Below are experts of layer 9 (counted from 0) of a mixture-of-experts language model. Rows are named router (the router's row for the expert) and show model dimensions 0-111. Each number is 128 + 32 x the weight over its row's rms, rounded and kept within 0 to 255. Numbers have three digits each.
After each expert's rows: "comes before" lists some tokens at least twice as common just after its tokens as in all text. This comes from a sample of Wikipedia text that the model never trained on. Tokens count by the router's weight.

# expert 8
router:103161082126098175137176168109137114094105148120162186187173138090112113152187136168141080105126162135159132119124184109114101149144206120117139173094099159162150111080092106171090075082118083098138185124121174085166165136124102141151103066136142130132161121089072064124144121142137097089148110142084227117097149035144129046134105161175
comes before: " | ", ".", "–", ",", ":", "°"

# expert 24
router:142126056104096133129159116097134071156103175124154188117147137117153110124155116178186093053120149132108113099166161105109139141140164149135113155099097138134142113110101153134120067114125110098114161087116217109187131099133165118109115121098115108155153105127102109157189114134151132133114102112180193134110188104104097118145104112130
comes before: " | ", ".", "; ", "–", "0", " |"

# expert 28
router:134116151141143116107161119093089084110111182145187162136129118113188130131158148146131055109051131106148103086150152084092090103119201134078135125127154187135180156102105132114116111120152063109094148133147170118131183112151097120150073103106134144151106077126101123147185132104140117134180115115154173102157151067125084038183139152131
comes before: "–", ")", ".", " |", ").", "),"

# expert 10
router:134153089147130116097158166163145073118085167126187131150132111071140133193195177128225081113108147134128117119132126110089130099152137150081155155082163199189154088093088110170073074138122086111126165136133155137131163100114156195114072124099152169150163107102152131100134155149142074109089085124127152100167157069099072085178093178131
comes before: "1", "2", ", ", "019", "013", "012"

# expert 32
router:123153066135127162154163102132122107096089108109121164149176125107153097169176198164134119109113215154115105084144169096142093120140111137099135136115154166143208112133077122115119079118160092092138135067130143097135155145162130117073079096081156179183157084116137091137165163163120091098124105149114171066114142118152081079149125112170
comes before: "| ", "|", "The", "===", "In ", "=="

# expert 3
router:140140099209116111128166142104117126157109140129154154093183079140128049157190145167184106120139157127188143101140126127090066106135113145116148187082125184155125123131142086143092076095173139146136179126114179113177164107144100148114095107075144171151122124101069121121143108174077066108082117079103178077152155107084123081099087147129
comes before: "\n", "\n\n", "1", "2", " (", ";"

# expert 16
router:109132113106122152176211186113138151132107126134125144164167107104157116169198178141161054099101191114133137091137118110131104137126167148111147140130133229163141130087116099138105069075162103126092145116170200066147154110129141156158105142094149141136172084145161108131159134151132097112120094055121141095150166101113082118169070127126
comes before: "\n", "0", "1", "3", "2", "4"

# expert 17
router:125084088113140124150171136088106159093121185168131196138143154117192146132186144143152106105088177153131150065082165124081129172124137101137120151127113179186156100143103151151094069121161074131076142061134102128134162101148140159128107109143173171160133084100155131135143092133151130133151111123104169072122134091124124098115108183153
comes before: "\n\n", " The", " He", " In ", " This", " It"